config.toml
norm = "layernorm"
beta1 = 0.9
lr_head = 0.0103
seq_len = 1024
Below are experts of layer 9 (counted from 0) of a mixture-of-experts language model. Rows are named router (the router's row for the expert), down (a neuron's output weights, with its number) and show model dimensions 0-127. Each number is 128 + 32 x the weight over its row's rms, rounded and kept within 0 to 255.
Before each expert's rows: a language model's description of what the expert responds to. This comes from a sample of Wikipedia text that the model never trained on.

# expert 52
Description: Pipes between column cells, especially in table header rows after Title (Title | Role, Year | Title), and Japanese character bytes.
router [143 150  95 106  98 101 194 155 122  88 179 221 156 213  77 189 145 137 155 140 118 106 104  96  96 164 106 115 122 138 159  93 175 154 121 123 100 131 171 143 150 124 160 164 108 125 162 162 123  57 134 142 169 122 114 153 151 122 177 137 145 102 117 162 136 122 162 161 192 170  75 141 149  73 140  87 155 167 100  99 128 104  81 146 160 111 104 153 121 139 121 189 150 105 138 168 163 131 174 198 146 140 161 176 102  76 117 107 151 168 100 134 158 132 160 158 148  79  94  92  61 122  97  79 147 171 129 140]
down0 [126 137 183  93 141 129  80 112 165 140 121 116  99 120 121 161 168 119 145 143 104  88 102  84 195 163 179 183 129 124 146 146 125 165 153 104  89 162 159 156 105 129 134 153 149 115 138  96 144 149  89 108 129 132 142 120 164 136 123 123  97 133 129 108 130 180 111 155 158  91  89 122 168 126 130 137 127 131 115 152 171 143  89 136 155 149 113 178 126 142 113 154 121 107 158 189 160  88 141  84 120 141 111 146 174 105 105 189  99  87  81 184  99 100 120 112 158 135 136  88 133 117  69 165 117 197 126 146]
down1 [150 165 149 133  50 107 124 181 141 193 180 158 130 123 150  51 112 180  82 161 210 119 136 113 139 147 118 102 205  91 137 102 129 139 137 124  87 140  79 137 118 158 111 136 149 177 172 113 165 166 195 119 110 107 116 171 122  85  99  97 113 168  76 139 102 149 123 165 121 117 165 103 114 128 111 119 161  97 162  66 207 196 133 176 135  77 143 145 109  62 120 100 117 122 159 105 125 127 133 135 108  86 139 133 148 102 128 193 124 181 185  61 121 132 103 114 102 111 134  90 125 156 138 152  26 114  94 158]
down2 [104 128 104 126 150 201 151 129 119 185  85 118  94 122  81 170 180 121 106  96 149 113 171 105 107  89 188 112 127 118  93 111 153 137 130  91 167 115 120 163 133  95  82 162  78 114 182 139 120  80 172  81 108 157  96 217  72 124 148 111 150 109 116  97 188 131 170  91 149  45 185 163 137 106 121 173 170  99 154 141  39  96 109 128  79 111 106 138 140 136 177 154 137 119 121 127 161 138 135 130 116  86 170  91 109 141 130 105 121 101 124 126 105 168 141 104 143 144 107 162  89 206 121 149  98  71 165 158]
down3 [168 106  92 135  97 144  89  91  99 114 155 164 158 185 153 127 143 129 131  81 155 112 169 163 131 134  96 134 183 163  78 188 101 143 124 101  98 173 105 195 114 132 136  79 162 129 172 112 131 137 126 139 123 133 149 140 150 113 132 113 106 108 140 183 117 189 108 142 138 213 126  88 112 169 166 174 127 162 119 143 220 122 161 111 169 156 142  94 106  56 127 137 182 162 128 158 135 103 185  84 153 171 113  71 150 104 152 160 143 127 100 117 117 136 104 163 128 112 188  75 109 144 119  91 189 146 104 114]
down4 [184 116  70 133 167 128 175  59 116 113  48 113  95 176  98 172 104  73 130 121 148  98 122 141 178 106 153  80 141 128 138 175 129 169 115  98 128 148 126  92 101 158  85 176 146 169 147  98 156  64 106 169 157 145 105 154 135 163 130 108 161 174 134 148 150 107 144  34 178  92  89 138 174 173 124 158 112 116 147 123 182 117  79  78  90 135 147 151 128 141 107 185  95 186  83 192  73 105 156 156 143 124 187 108  94  64 160 151 148 124 169 116 149 152 109 115 165 179  98  77 126  85 120 178  96 204 192 191]

# expert 11
Description: Word pieces ending in -al, -ual, -ical, -ional and nouns like social, national, organ, often followed by -ity, -ism, -ist.
router [138 167 113 100 102  52 147 151 158  93 154 152 175 149 119 173 152 107 196 127 149 114 147  90 131 128 151  90  91 153 135 138 137 124 122  82  96 120 145 126 172 113 141 188 104 137 158 157 132  90 118 138 145 125  79 152 155 134 162 144 117 123 135 141  67 122 133 149 135 200  83 100 114 112 116 103 145 123 109 117 184 145  88 133 108 148  79 150 111 142  88 132  98 139 121 105  97 107 169 163 105 190 111 225 122  72 145  84 127  95 136 149 151 117 174 124 148  56  97 110 107  93  90  88 176 122 102 140]
down0 [142 151  95 144  95 109 176  53 188 124  77  91 158 104 142 101 129  95  85 129  86 141  77  97 162 141 128 175  75 159 121  89  87 103 124 113  75 140 163 128 140 194  76  96  90 151  56 130 162 203  99  88 139 144 129 110  49 167 131 108 157 148 109 102 131 125 190  66 123 147 194  83 110 188 103 109  97  85 120 124 103 118 148 136 111 102 130 126 140 113 129 147 148 196 109 166 132 150 132  68  99 177 156 153 133 114 145 117  97 157 130 171  93 111 133 128 150  88 187 118  90  78  93 157  94 107 163 123]
down1 [108 208 115 148 134 173 168  77 136 166 111 113 112 129 127 148 140 112 135 128 173  89 133 143 132 105 162 118  89 143 132  78 128 121 160  54 134 100 110 121 194  99 151 154 149 109 149 128 104 148  91 154  83  90 115 150 149 126 107 158  72 115 109 114 144 129 150 100 107 124 180 117 105  63 143  99 145  65 143  95 180 131 118  79 116 139 170 153  96 121  84 200 137 113 131  87  95 190 179 101 144  78  34 106 153 101 152 178 158 121 129 152  96 103 169 199 142 149 126 156 103 100  66 146 103 111 110  99]
down2 [109 122 155 135 151 125 186 186 152 129 110 154  97 117 132 154 145 130 125 136 136 160 114 177 168 115 170  71 111 132 157 138  80 113 116 153 119 121 140 103 153 108  81 148 103  94  99 128 117 107 165 165 105  89 145 108 121  99 144 132 110  70 154 110 137  86 122 110 153 162  80 154  83 152 100  89  99 173  68 122 136 146  48 121 100 173 152  67 148 106 162 132 145 124 114 127  97  92 137 152  70 161 159 156 138 175 152 126 130 145 149 112  98 123  97 156 119 172  94 133 146 136 171 156 119  70 146 141]
down3 [124 144 172 136 124 145  77 121 108 117 151 187 106 152 128 113 103 110 144 140 128 107  99 131 141 165 106 115 121 112 106  73 113 172  74 128  94 185 100 181 135 138 138  92  70 146 170 124 129 166 109 139 180 105 183 129 197  81  95 175 104 105 138 132 139 141  99  82 115 107 113 115 152 132 146 206 112  76 165 105 169 139 110 132 112  67 125 120 147  97 196  87 141 174 138 102  87 157 165  90 128 139 142 131 136 137 165 182 126 164 134 102  90 167 131 205  72 112 179  77 157  93 145 193 137 105 140 135]
down4 [132 161 155 194 103 164 142 153 141 124 114  90  91 159  74 107 168 142  69  56 134 148 135  87 127 117 127 162 108 117 100 189 157 125 129 141 158 125 133 158 155 147  90 152 139 159 117 124 117 185 157 136  95 113 175 112 115  91 106 163 142 113 127 122 109 143 148 126 130  67 159 164 119 184 149 152 123 147 133 153 114 183 135 131 150 130 113 204 182 134  94 212 117  97 141 162 126 142 152  69 119 172 139 117 125 114 119 128  71 125 144 155 107 138 157 147 146 144 140 134 102 120 120 116 127 111 151 126]

# expert 27
Description: Bare space tokens just before numbers and years, after pipes, colons, commas or prepositions like in, the, Published in.
router [128 184  98 112 108  93 161 159 120  75 145 166 166 171 110 189 126 108 134 158 123 109 102  79  67 114 151  43 106 169 124 112 131 158 153 142 102 124 148 156 123 129 116 185  69 155 163 141 138  83 114  97 154 124 108 196 109  67 175 136 146 142  64 174 100  84 162 142 168 161  73  83  98  58 117  51 178 161 108 138 164 128 106 205 150 110  88 136 122 167 122 182 134 145 142 185 163 145 138 146 143 135 109 135 117  70 131  97 135 137  95 128  96  97 181 138 169  88  98 129 122  99  77 137 146 160  97 112]
down0 [165 116 147 138 133 137 157 116  64 129 132  75 141 175 203 173 193 153  84  99  87 154 103 138  83  68 127 112 113 147 155 147 104 111 125 124  65  65 100  83  63  89  97 179 149 167 134 113 113 160 140  71  78  90 137 142 122 158 173 155 162 104 144 129  98 157 181  95 114 115 132 113  88 104 155 146 154 139 156 138  61  76  74 140 148 145 118  49 150 158 135 153 183 146  99  82 141 179 171 150 192 142 161 158 120  88 117 100 104  68 132 109 142 105 111 152 120 134 106 122  95 173 151 166 180  97 129 114]
down1 [119  77 140 120 119 137  94  89 121 122 144 147 212 175 123 137 147 191 142  98 131 101 157 113 113  79 100 109 105 134 121 144 101  99 124 114 146 165 121 132 130 209 142  89 154 140 169 108 137 180 150 152 131 137 183  94 135  98 112 183 150  92 129 138  87 111 170  96 119 159 199 139 159 146 168 107 137  57 142 113  44 119 115 168 193  97 123 101 127 143 111 127 118  77 154 162 124 154 107 131 105 142 157 108 162 150 125 187  67  65 110  86 118  93 111 132 107  70 144 150 164 153 175 121 111 136 142 121]
down2 [122 213 125 101 122 122 128  91 142 141 151  93 106 173  97 125 103 143 145 137  95 126 109 150  83 140 184 100 132 165 114 158 127 142 111 120 152  91 155 136 127 149 110 176 122 199  95 164 119 120 190  95 168 138  87 142 135 132 150 119 114  78  74  92  85 138 179 106 135 124 107 147  83  84  70 119 122 166 127 146 193 106 160 125 135  87  96 177  69 145  74 137  93 146 119 125 126 126 188  94 113  81 122  49 113 118  96 128 176 190 101 132 125 153 109 146 178 134 128 137 139 151  59 145 153 122 141 160]
down3 [169  92 153 113 133 171 165 111 132  96 141 124 149  83  93 194 128 114 148 112 144 184 173  62 121  57  69 145 119  94 152 141 142 199 108 189 133 151 159  73 104 167 136 142 103 116 106 101 157 138  70 147 120 134 142 170 106 176 126 112  85 153  99 168 135 166  94 100 157 130  37  79 121 131 150 108 112 111 165 121 136  96 106  50 124 138 105 119 132 113 107 105 108 132 126 123  78 123  88 204 158 154 145 119 117 132 157 148 154  73 162  97  49 152 143  99 176 136 151 135 182  96 255 162 146 159 128 106]
down4 [ 95  92  97 155  96 169 168 109 132  97  94 138 143 142 162 168  85 107 160 162 135 127  95 100 127 117 125 134 127 128 102  75 155 159  63 152 151 200 172  76 141 153 113 143  95 100 118 113 159 115 157  85 121  70  70 138 108 158 134 200 149 140 109 161 155 137 136 141 166 121  93 145 106 176 124 125 149 131  90 165 117 116 150 115 149 168  94  87 104 105 128 152 130 126  63 138  84 137 137 109 139  86 132 173 100 174  76 151 131 153 123 120 132 148 204  85 181 104 115 132 145 113  98 129 132 133 152 149]

# expert 54
Description: Pipe characters dividing cells in sports result, minor-planet and station tables, plus a few verbs like arrived, buried, consists.
router [136 147  96 147 134  75 109 116 147  83 176 157 135 193  97 150 144 100 133 128  63  81 113 125  79 147 133 107 114 161 151  88 153 179 140 130 122 142 160 129 177  66 130 193  99 119 156 162 167 122 118  98 133  81 122 151 159 152 152 165 135 120 147 122 101 179 192 160 142 144  74 107 109  80 133  98 110 142 121 127 106 123 106 117 145 149  97 180 104 141 116 171 149 116 149 198 164 172 147 173  79 142 155 164  99 112 131 104 178 159 140 173 142 141 175 140 153  55  70 123 151 132  86 106 134 145 114 180]
down0 [ 79 126 144 139 120 100 121 155  63 119 151  73 180 106 118 106 126 149 119  73 124 137 178 150 119 108 167 145  90 145 125 135 132  70 151 124  66  93  85 131 140  94 134 184 117  76 136 107 127 133 176 119 132 176 113  94 123 138 123 153 139 172 130 134 127 158 147  66 119 191  99 153 142  71 105 139 128 104 121 151 162  84 148 130  94  95 128 170 160 124 108 142  57 186 138 106 219 189 146 129 164 130 178 109 139 100 119 125 105  88 138 105 126 194 190  66 137 191 170 137 165 127 144 106 209 127 104 193]
down1 [110 118 128  99 160  97 131 116 178 169 121 128  55 178  88 102 126 185 110 128 149 188 152 142 163 110 137 163 194 135 129 121  65 108 118 122 146  59 122 153  85 129 128  83 167 117 171 113  69  94 134 150 123 103  85 180 153 158 127 162 120 149 162 132 123 152 120 138 124 152 110  72 137 166  84 159  95  68  57 193 147  99 132 141 117 110 112  83 174 163 120 151 120 120 195 101 119 138 127 116 168 179 160 113 121 111 122 127  85 144 133 186 155 152 176  40 147 170 168 147 159 126 163 130  82 118 195 154]
down2 [131  96 110 156  73 129 131  96 185 102 100 156 101 108  67 104 129 123 113 151 123 143 107 159  99  80 105  93 116 128  87  89 137 121 121 254 103  93 146 128 138 127 139 153  97  86 119 116 129 150  84 179 134 136 129 111 135 115  96 101 156 104 118 156 143 147 153  84 149 107 178 153 140  82  92 138 128  79 116 157 142  91 128  97 161 138  87 100 117 156 100 175  66 115 114  89 170 172 122  89 121 115 167 176 117 129 163 124 146 141 174 164 162 169 189 158 225 192  98 157 129 133 130 165 102 130 165 104]
down3 [143  98 179  56  94 149 141 167  95 106 116  95 119 123 121 134 143 160 135 140 163 134 109  68 134 103  36 114  98 150 137 104 198 123 100 126  66 215 151 130  56 164 124 161 121 144  56 122 109 165  88 140 125 131 118 116 116  87 152  97 135 147  41 127 120 125  95 133  84 176 118  92 163 157 114  95 180 169 138 155 120 184 135 137  93 116 101 118 117 132 189 156 167  89  87 106  84 121  98  97 151 110 104 168 111 105 123 109  77 125 162 142 119 191 124 167  77 167 127 115 113 112 112 124  83 128 153  84]
down4 [142 117 149  96 175 151  82 123 117 174 152 139 110 114 112 156 130 106 146 119 131 117  93 175 124 126 118 125 115 131 175 116 128 126 176 114 103 147 126 154 146  79 136 105 138 104 170 168 125 115 146  97 135 135 119 130 161 111 122 167 157 119 120 174 132 158 115 177  83  88 110 154  96 134 120 140 166 117  57  74 190 116 235  24 189 168 131 117  90 158 182 164 187 151 158 149 156 100 187 150 155  92 111 106 148  95  76  96  86 140 152 110 100  47 146 101 132 161 130 163  79 163 111  99 136 180 136 121]

# expert 3
Description: Adjectives and demonstratives after the, of or in, like this, same, early, late, prior, local, often before year or time.
router [147 133 127 131 110  67  76 130 136 131 170 169 111 137  28 155 144 116 162 153 108 100  72  90  66 157 168  89 128 116 144  85 125 170 128  64  95 154 114 137 168 111 173 202 135 144 186 136 175 120 107 146 144 120  94 141 141 140 173 136 171 131  92 141  53 117 170 149 152 173 104 128 147 107 103  96 163 162  71 111 153 143 122 138 179  72  77 137  81 181  93 128 151 149 146 159 128 162 177 135 123 150 103 160 124 100 156 124 140 124 169 149 137 173 176 145 126  73 106 147 155  97 102 109 127 138 141 174]
down0 [147 128 104 131 138 162 171 121 133 158 131 159  52 109  86 143 142 120  51 122 110 123  86 126 143 117 102 147 137 147 163 152 158 139 141  82 168 110 114 208 112 126 135 143 142 153 122 125 155  76  93 147  64  81 149 124 128 151  64 153 102 116 112  92 137 133 164 110 115  79 115 140 122 147 108 175  84 151 132 136  99 103  92 110  81 147 147 118 157 134 124  96 129  92 191  89 167 166 152 167 146 116  74  61 110 140 108 130  93 120 116 180 132  85 123 128  93 113 121 168  39 186 137 141 175  87 165 102]
down1 [145 113 138 117 141 108 129 106 179  96 142 176 106 167  52 166  62 157  92 142 109 114 147 148 137 155 163 160 151 131 131  89 143 109  62 167 211 119 109 125  62 122 145 229 117 159 134 131 127 109 138 187 119 165 118 132  95 162 135 148 106 168 130 101 123 114 109 122 142 136 143 159  98  57 139 106 109 159 131 116  93 115 170 133 168 143 106  80  96 115 100 130 189  50  98 180 177 136 124  79  98 146  99 129  61 119 127 112 138  75 159 124  71 112 167  63 148 155 149 172 133 121 134 112 107 135 139 141]
down2 [136 113 128  94 132 143 164 129  98 103 176  67 147 137  90  74 141  99 140  64 178 135 157 169 134  76 123 113 164 140 176 114 112 132 154 101 162  91 151 126 113 169 172 147 145 148  87 111 162  79 145  85 146 151 154 117 113 152  64 189  91 129  88  85 110 175  69 170  71 143 167 139 162  95 125 132 133  86 105 107 116 162 160 125 136 133 166 111 109  98 162 131  46 114 139  75 131 167  92 115 128 142 140 146 127 120 118  94 120 126 155 190  66 126 176 126 104 141 138 153 158  97 121 189 137  93 144 134]
down3 [139 126 100 109 137 142 161 191 121  44 108 161 121 181 114 114 140 125 147 124 163  58 118  86 136 160 221 143  98 149 150 137 175  93 148 145 124 143 132 115 155  99 125  57 124 129 139 167 129 141  90 146  97 149 141  99  82 115  63 190 168 182 143  71 118 156 126 152 135 184 114 181 142 108 134 124 103  89 117 183  92 118 111 127 118 127 137 114 127 156 112 147  92  68 165  98 123  92 123 163 103 132 189 120 102 108 164 129 133 103 103 146 144 139 118 151  88 154 160 128 143  84 153 143 107  81  22  84]
down4 [ 94 128  82 108  84 100  84 152 101 190 118 147  36 115 148  87 147 140 124 114 132 146 136  84  74 213 153 132 114 101 130 152 152 114 160  76 138 133 128 130 188 102 162 188 126 106  60  74 142 151 111 125 122 143 113 133 150 157  41 169 222 165 109 108 175 134 171  57 174 181 109 114 133 148  97 138  87 127 121 100 137 130 147 116 178 114 106 143 128 166 131 110 110 155 130 118 106 138  56 163 133 102  70 104 127 180 173 161 122 134 128  96 164 154 127 111  95 129  84 116 174 154 152 118 136 114 105  88]

# expert 56
Description: Pipe cell separators in results and election tables, before party names or numbers, plus é inside French words like Série, Sébastien.
router [147 177  58 134 150 123 138 158 158 107 157 132 139 174  74 124 188 135 166  86  79  79  83  87  93 125 123 104  84 204 165  75 175 155 160  92  95 150 154 142 152  80 133 176 108 150 171 167 154 116 113 113 133  63 118 148 116 150 155 127 150  99 110 167 106 112 131 160 147 169  95  88 148 102  97 114 165 168 129 139 131 142  89 151 104  84 128 136  92 170 151 164 163 153 140 131 150 135 185 163 110 137 144 145  78 125 107 111 164 109  98 146 142 144 140 184 122 137  80 136  49 124  91 120 123 149  93 142]
down0 [130 111 135  94  99 223 123 163 138 108  42 114 152 163 150 123  80 125 128  46  98 126 121 122 154  99 135  58 166 168 165  86  70 143 155  92 115 145 176 134 106 164  55 141 140 102 110 113 136 172 132 171 138 141  76 116 114 131 101 114 106 138 193 146 143 100 111  58 102 173  93 104 135 164 164 132 159  80 135 131 156 109 130  89 189  84 172 184 123 107 128 118 106 189 140  98 144 111  90 136 108 155 110 103 142 161 142  90 150 137 110 121 101 127 146 173 136 147 156 110  91 192 142 120  91 131 143 140]
down1 [118 172 198  85 142 124 114 122 113 180 115 163 133 164 135 154 104 139  85 129 125 169 160 116 193 183  91 174 143 133 150 136 124 179  96  92  84  63 122 162 139 197 136 116 123 155 133 152  89 145 137 115 111 101  81 154 146 165 150 121 124 161  73 154 171 110 177 112 132 123  65  97 139  89 109 135 110  89 128 114 180 129  96 175 139  71 139  90 113 171 121  94  47 130  96 142 157 123 125 206 152 113 109 106 112 163  81 110 123 137 112 122  98 134 144  86  77 132 111 158 161  80 158 170 137 122  56 112]
down2 [112 104 111  72  68  75 132 143 122 173 101 117 194 145 152 122 122 158 195 111 109 118 112 134 162 160 141  81 145  84 143  93 116 138 157 138 114 155 141 132 107 150 110  87 162 136 141 174 115  99  88 102 177 145 111 143 151 158 117  55  87 154 144 108 113 129 129  86 163 148 103 179 149 121 156 148 129 131 109 129 133 140 121  83 139 106 182 107 200 121 132 114 107 139  61 156 115 122 168 139 125  94 134  85 169  97 168 140  97 149 126  90  80 172  82 125  89 124 100 109  84 107  86  90 125  56 186 131]
down3 [130 156 110  94 137  70 113 151 123 119 144  65 122 158 141 110 140 154 151 136 158 139 118 177 162  89 155 142 188 183 157 121 112 147 117 131 119 105 137 109 140 142  98 132  77 165  88  86 156 112  97 115  92 109  82 116 154 146 107 154 116 177 148 137  78 166 185 175 131 146  64 139 155 118 103 109 147 129  67 115 148 131 156  64 123 186 147 134 163  98  81 177 121 149 170 154 159 103 146 172 121 124  89  87 136 170 122 154 134 135 126  87 142 130 127 106 128  97 151  59  86 116 145 163  98 136 133 129]
down4 [120 130  76 102 142 129 126 104 143 152  87 168 106 116 172 149 125 102  85 163 107 226 152  73 120 214 161  74 145 124 154 129 158 114 184 104  79 115 128  94 106 110 172  88 163 142 128 134 158 106  96 135  95 155 146 117 125 101  92  82 187 126  97 200 101  88 135 142 130 111  99 152 115 132 144 107 220 166 151 112 134 146 176 147 130 141 181  84 172 150 154 148 192 117 136  65 104 161  86  65  81 149 135 153 135  93 145 149 168 119  92 164 145 135  78 129 145  97  96 127 123  90  99 152 134 114  88 107]

# expert 1
Description: Blank space tokens in pipe-delimited tables of sports, election or census figures, just before a number; also odd words like police, accused, £.
router [126 162 118 113 102  94 132 123 156 117 135 135 147 135  91 203 188 123 153  90 107 121 120  66 126 119 144  85  89 146 114  92 149 135 144 102  89 157 148 147 155  99 142 150 130 134 192 157 220  93 101 127 137 110 120 143 142 120 172 130 146  94  53 172  93  96 151 144 179 188  85  72 141  69  88  98 160 153  98 121 188 168  58 178 155 124 114 126  73 140 112 160 174 159 121 169 124 108 161 161 130 172 118 178  85  78 150 130 148 127 126 159 149 105 144 135 140  92 108  83 124  94 121 126 125 159  88 126]
down1 [ 94  52 153 142 178 147 144 118  65 184  98 121  89 103  74 117 112 162 186 132 159 186  98 150 177 117  76 169 171 128 124 167 159 190  65  91 151 189 152 177 104 162 142 120 137 132 151  93 114 120  96 172 153 147 126 129 158 186 143  84 104 114 109  92 176 148 121 162 140 133 161  97 113 167 168 139 174  91 131 182 104 159 175 119  71 107 189 112 131  90 143  56 147  95 128 142 126 111 182  95  93 130  91 138 120 128  94 106 153 185 137 160 149 142 124 112 159  54  95 127 112  66  80 177 125 117  90 108]
down2 [157  92  86 125 174 148 115 126  97  77  78 136 145 106 170 132 184 149 137 151 145 193 149 125  97 130 125  59 128  95  93 202 100 167  93 155  79 184 157 150 123 115  97  83 130  91 124 107  94 133 138 101 128  89 149 122 127 133 121 106  64 185 108 154 113 148 123 116 110 129  91 165 123  40 128 150 101 134 118  48 145  97 152 123 162 146  93 137 183 124 121 165 102 114 155 152 140  58 165 167 131 149  97 102 125 127  84  91 112  70 152  83  28 101 121 127 135 127 192 109 162 121 128 182  77  92 176 108]
down3 [123 108 169  69 126  63 114  98 145 156  73  70 174 126 233 153 136 114 158  78  64 202 116 113 122  96 107 101  90 137 106 145 107 106 133 177 188 120 145 129 193 172 106  99 150 136 168 144 150  88 110 111 104 129 158 106 126 111 108 141 122 176 121 131 130 141 178  96 136 122 213 124 114  80 170  90 198 110 147 125  37 103 171 152  53  84  41 154 170 133 170 149 121 120 137 157 127 141  98 110 164 154  98 100  93 149 154 152 138 101 118 103 133 118 154 124 145 160 117 165 136 113 177 112 160 145 104 160]
down4 [174  90 177 184 155  89 101 154 119 127  80 142 173  93 122 135 112 183 161 122  49  78 161 154  50 148 110 101  87 154 106 118  86 135 149 104 101  77 158 194 190  99 115 129 146 135 175 140  99 106 156 111 106 153 136  78 123 142 110 125 140 137  74 116  79 123  97 158 126 127 144 186 139 161  90 132 155 135 158 201  61 146 125 107 129 167 121  83 120  49 190  62 167 162 131 131 121  93  84  86 157 177 125 140 149 139 114 138  83 171  76 106 159 123 140 114  97 120 124  97 179 148 103 139 105 123  49 167]
down5 [160 167 153 178 159 161 112  88 141 129 111 154 119  98 112 141 167  85 145 122  99 125 112 118  73 197  98 120 134  93 169 201 163  97 179  98 118 142 127 154  57 156 101 148 145 211  64 106 100 127 148 115 111 102  84 147 112 110 165  84 112 129 113 135 110 114 170 143 131 130  89 118 126 132 132  94  79  78 141 160 180 143 165 172 126  94 147 192  82 147  71 143 128  88  93 173 129 150 148  82  98  69 138 124 130 118  65  91 120 160  57 150 139 183 130  82 111 117  98 153 118  70 180 201 134 169 133  96]

# expert 43
Description: Nouns for organisations and places right after the, such as court, city, village, club, House, University, often followed by of.
router [149 152 100 139 103 112 159 122 126 116 139 152 136 109  41 171 167 107 153 138 126 121  84 118 111 135 152  46  81 158 132 132 137 143 110 108 122 163 119 120 177 100 129 140 105 155 160 132 150 119 127  90 186 106 123 137 181 133 178 147 131  70  77 139  86 103 171 149 159 161 105 111 104 102 113  97 155 186 114 123 173 185  61 126  94 110 122 146 116 157 100 148 146 117 175 146 146 109 144 162  84 236 119 154 131  97 170  75 187 151 117 159 136 119 135 159 136  89  99 108 104  92  63 115 176 167  75 154]
down1 [140 164 121  81 167 164 166 120 128 140 159  48 150  57  70  98 114  98 114  90  74  86 148 169 169 194 146 145 150 153 103 118 109 133  92  90  91 193 120 120 130 109 108 125  97  94 181 126  99 144 143 167 125  78 131 114 120  67 118 181 124 111 118  99 126 151  68 133 157 188 129 119  82 123  71 127 151  97 152 130 111 115 141 147 147 200 134 155 123  93 133 152 135 131 124 120  89 142 128 172 153 115 156 144 187 135  89 142 116 142 170  82 146  82 101 151 124 148 129  66 131 105 106 209 160  83 177 120]
down2 [104 174  68 153 153 160 145 119 142  93 148  63  89 105 126 141 139 122 154 130 132 161 148 106 130 119 164 101 126  70 121 109 153 150  97 140 179  56 167  52  94 119 122 190 168 100 131 100 165 119  80 125 106 116 105  94  96  99 192 168 119 162 140 199  95 116 139 163  90  99  48 126 133 159 105  70  78 120 149 106 147 131  87 110 143  80 162 108 177 201 122 120 132 111  93 117 167 128 110 149 176 131 136 117  83 127  94 150 127 122  76 159 136 161 141 139 124 157 119 102 167  98 119 152 179 146 137  78]
down3 [122 150 110 156 103 121  57 124  97 166 169  85 146  98  95  80 189 141 132 171 146 138 133  88  90 134  79 121 159 173 142 124 197 166 151 117  83 136 148 115 123 166  99 209 116 168 164  82 145  74 173 137  82 103  92 170  92 109 110 130 167 160 120 171 147 112  97  84  82 158 127 112 140 161 114 129 219  96 157  77 166 101 142 139 162  86 154 150  94 113 141 213 119 196  99 137 158 219 168 128 145  87 162 137 132 117  98 197 105 126 144 114 162 131 150 148  93 119 106  92 122  88  81 163  80 127 160 120]
down4 [201 133 114 118  70 115  94 156 153 150 178 159 142 163 101 155 136 153 100  72 165  65 119 119 130 132 112  92 129 121 135 164 150 130 174 153  61 115  52 153 142 164 158 131 189 168 117 117 152 103 140 100  89 133 110 141 128 175 154 119 102 131 188  59 143 193 126 182  75  72 192 146 177 116 128 156 148 165 174  74 148 140 160  72  87 113 109 133 160 149 123 136 118  92  71 134 117 183 134 134  96 136 138  68 107 105 149 106 146 108 148  64 128 114 176  92  94 162 152 133 182 215 143 112 120 114 134 132]
down5 [153 118 234  81 111 139 145 130  89  95 129 157 118  99 111 195 115 131 154 138 148 174 113  90 190 132 189 181 168 110 170 107 134  83  97 125 146 126 101 131 151 121  94 103 187 119 155 136 113 152  86 143 115 161 121 103 164  44 137 126 115  97  91  51 141 125  76  93 159 123 204 154  67 124 109 185 107 146 132  86 108 147 105 110  94 165 110  87 139 130 115  98 157 149 196  58 155 144 109 121 155 118 102 126 124 135 155  98 110 189  90 113  87 135  73 143 152  79 134 106  85 120  72 128 110 173 151 128]

# expert 39
Description: Space tokens before numbers inside table rows and vote or finance figures, plus capital U starting UAE, U.S., URU, URS.
router [133 135 116 109 102 114 138 112 117 113 131 132 173 176 130 193 117 102 138 146 105  83 134 115  91 155 146  40 109 131 142 127 147 140 117 125  80 158 137 161 152 126 128 213 119 143 189 114 138 121 112 122 179 122  77 166 150  86 202 139 138  98  95 177  98  82 152 151 137 137  94 131 146  92  93  65 190 138 157 108 160 157  95 181 151  99  88 140 104 157 106 194  85 135 142 164 142 122 149 157 133 141 160 144 108  90 136 160 146 124 139 156 139 123 159 147 190 109 118 125 145 108  87 108 116 192 128 130]
down0 [186 141 168 123  87  91 138 140 127 172 130 128 113 102  91  67  93 178 184  84 140 116 141 207 108 106 186  61  61 112 120 116 124 109 182 161  99 119 128 123 123 119 109 128  80 142 151 124 138 144 163 117 124 101 146 133 101 168  98 142  73 148 135  96  95 149 133 191 130 149 122 141 142 147 132 104 192 113 133 160 149 123 120 145 117 134 114  75 139 134 143 121  90 127  83 161  90  73 143 127 130 153  87  89 131 161 139 162  87 104 142  91 147  84 119 125  58 159  53 109  69 124 111 151 119 120 119 193]
down1 [130  82 108 167 136 173 169 132  48 126 106 168 109 112 191 185 107 193 125 105 148 122  94  63  80 103 160 127  76 139  97 172 170 110  96 143 128 175 147 181 162 151  82 184 147  96 150 133 155 124 143 106 108 195 149 194 126 114  95 162 114 107 147  43 145 109 128 105 104 100 160 213  89 142 132 148  93  95 120 182  70 115 137 145  86 123 136 119 133 126 133  92 113 141 135 177 133 115  94 145 133 127  97 117 140 136  99 129 113  71  89  84  62 153 191  90 150  73 153 170 134 166 118 119 109 146 122 181]
down2 [130 108 128 153 123 130 151  53 109 133 153  47 129 111 147 135 114  75  92 140 147  70 105 126 112 162 121 147 114 140 139 141 141  83 134 140 123  98  76  86 112 142 145 149 174 190  89 126 149  95 161  83 126 109 134 152  68 108 111 164 155 129 168 132  63 127 122 193 109  85  93 151 204 122 138 122 128 146 145  77 147 163 100 181 112 116 247 114 155 159 167  62 105  82 121 148 121 150  81 119  89 124 153 133 192 118 140  84  73 208 185 212 143 136 142 153 121  74  94 108 116  91 124 130 139 135 192  67]
down3 [111 104 109  54 130 157  99 100  76 141 193 192 162 110  97 170 140 162 143  85 134  42 123 180 145 141  91  84 133 149 137  98 176 127 140 132 114  76  79 126 125 104 117 159 126 177 136 102  50 124 143 130 159 140 126  99 158 135 134 163 112 125 171 173 117 184 104 153 140 122 112 174 113 136 119 157 132 139  51 170 129 156  51  96 119 127 102 153 121  81 166 118 117 103 104 104 105 134 152 163 139 109 116 111 103 191 140 147 195 149 113 124 126 177 161 102  86 138 105  83 152 190  72 138 132 100 146 175]
down4 [177 134 177 117 159  90 135 153  87 141 115 180 143 150  79  63 137 124 141 127 172  94 138 177 154 174  98 153 127 177 149  87 123 111 105  82  90 154 196 109 148 196 157 109 116 153 153 110 144 175 138 152 126 118  97 118 183  95  94 141 126 104 125 131  94 118 134  65 106 114  74 143 119 173 147 100 202 153 146 134 123 167 100 120 134  81 103 186 124  98 139 108 183  89 123 154 135 175 175 118 104 112 105 152 129 147 100  96 147 159 100 122 136 144  87 129 113 122 226 145 106 102 112 158 125 155 142 157]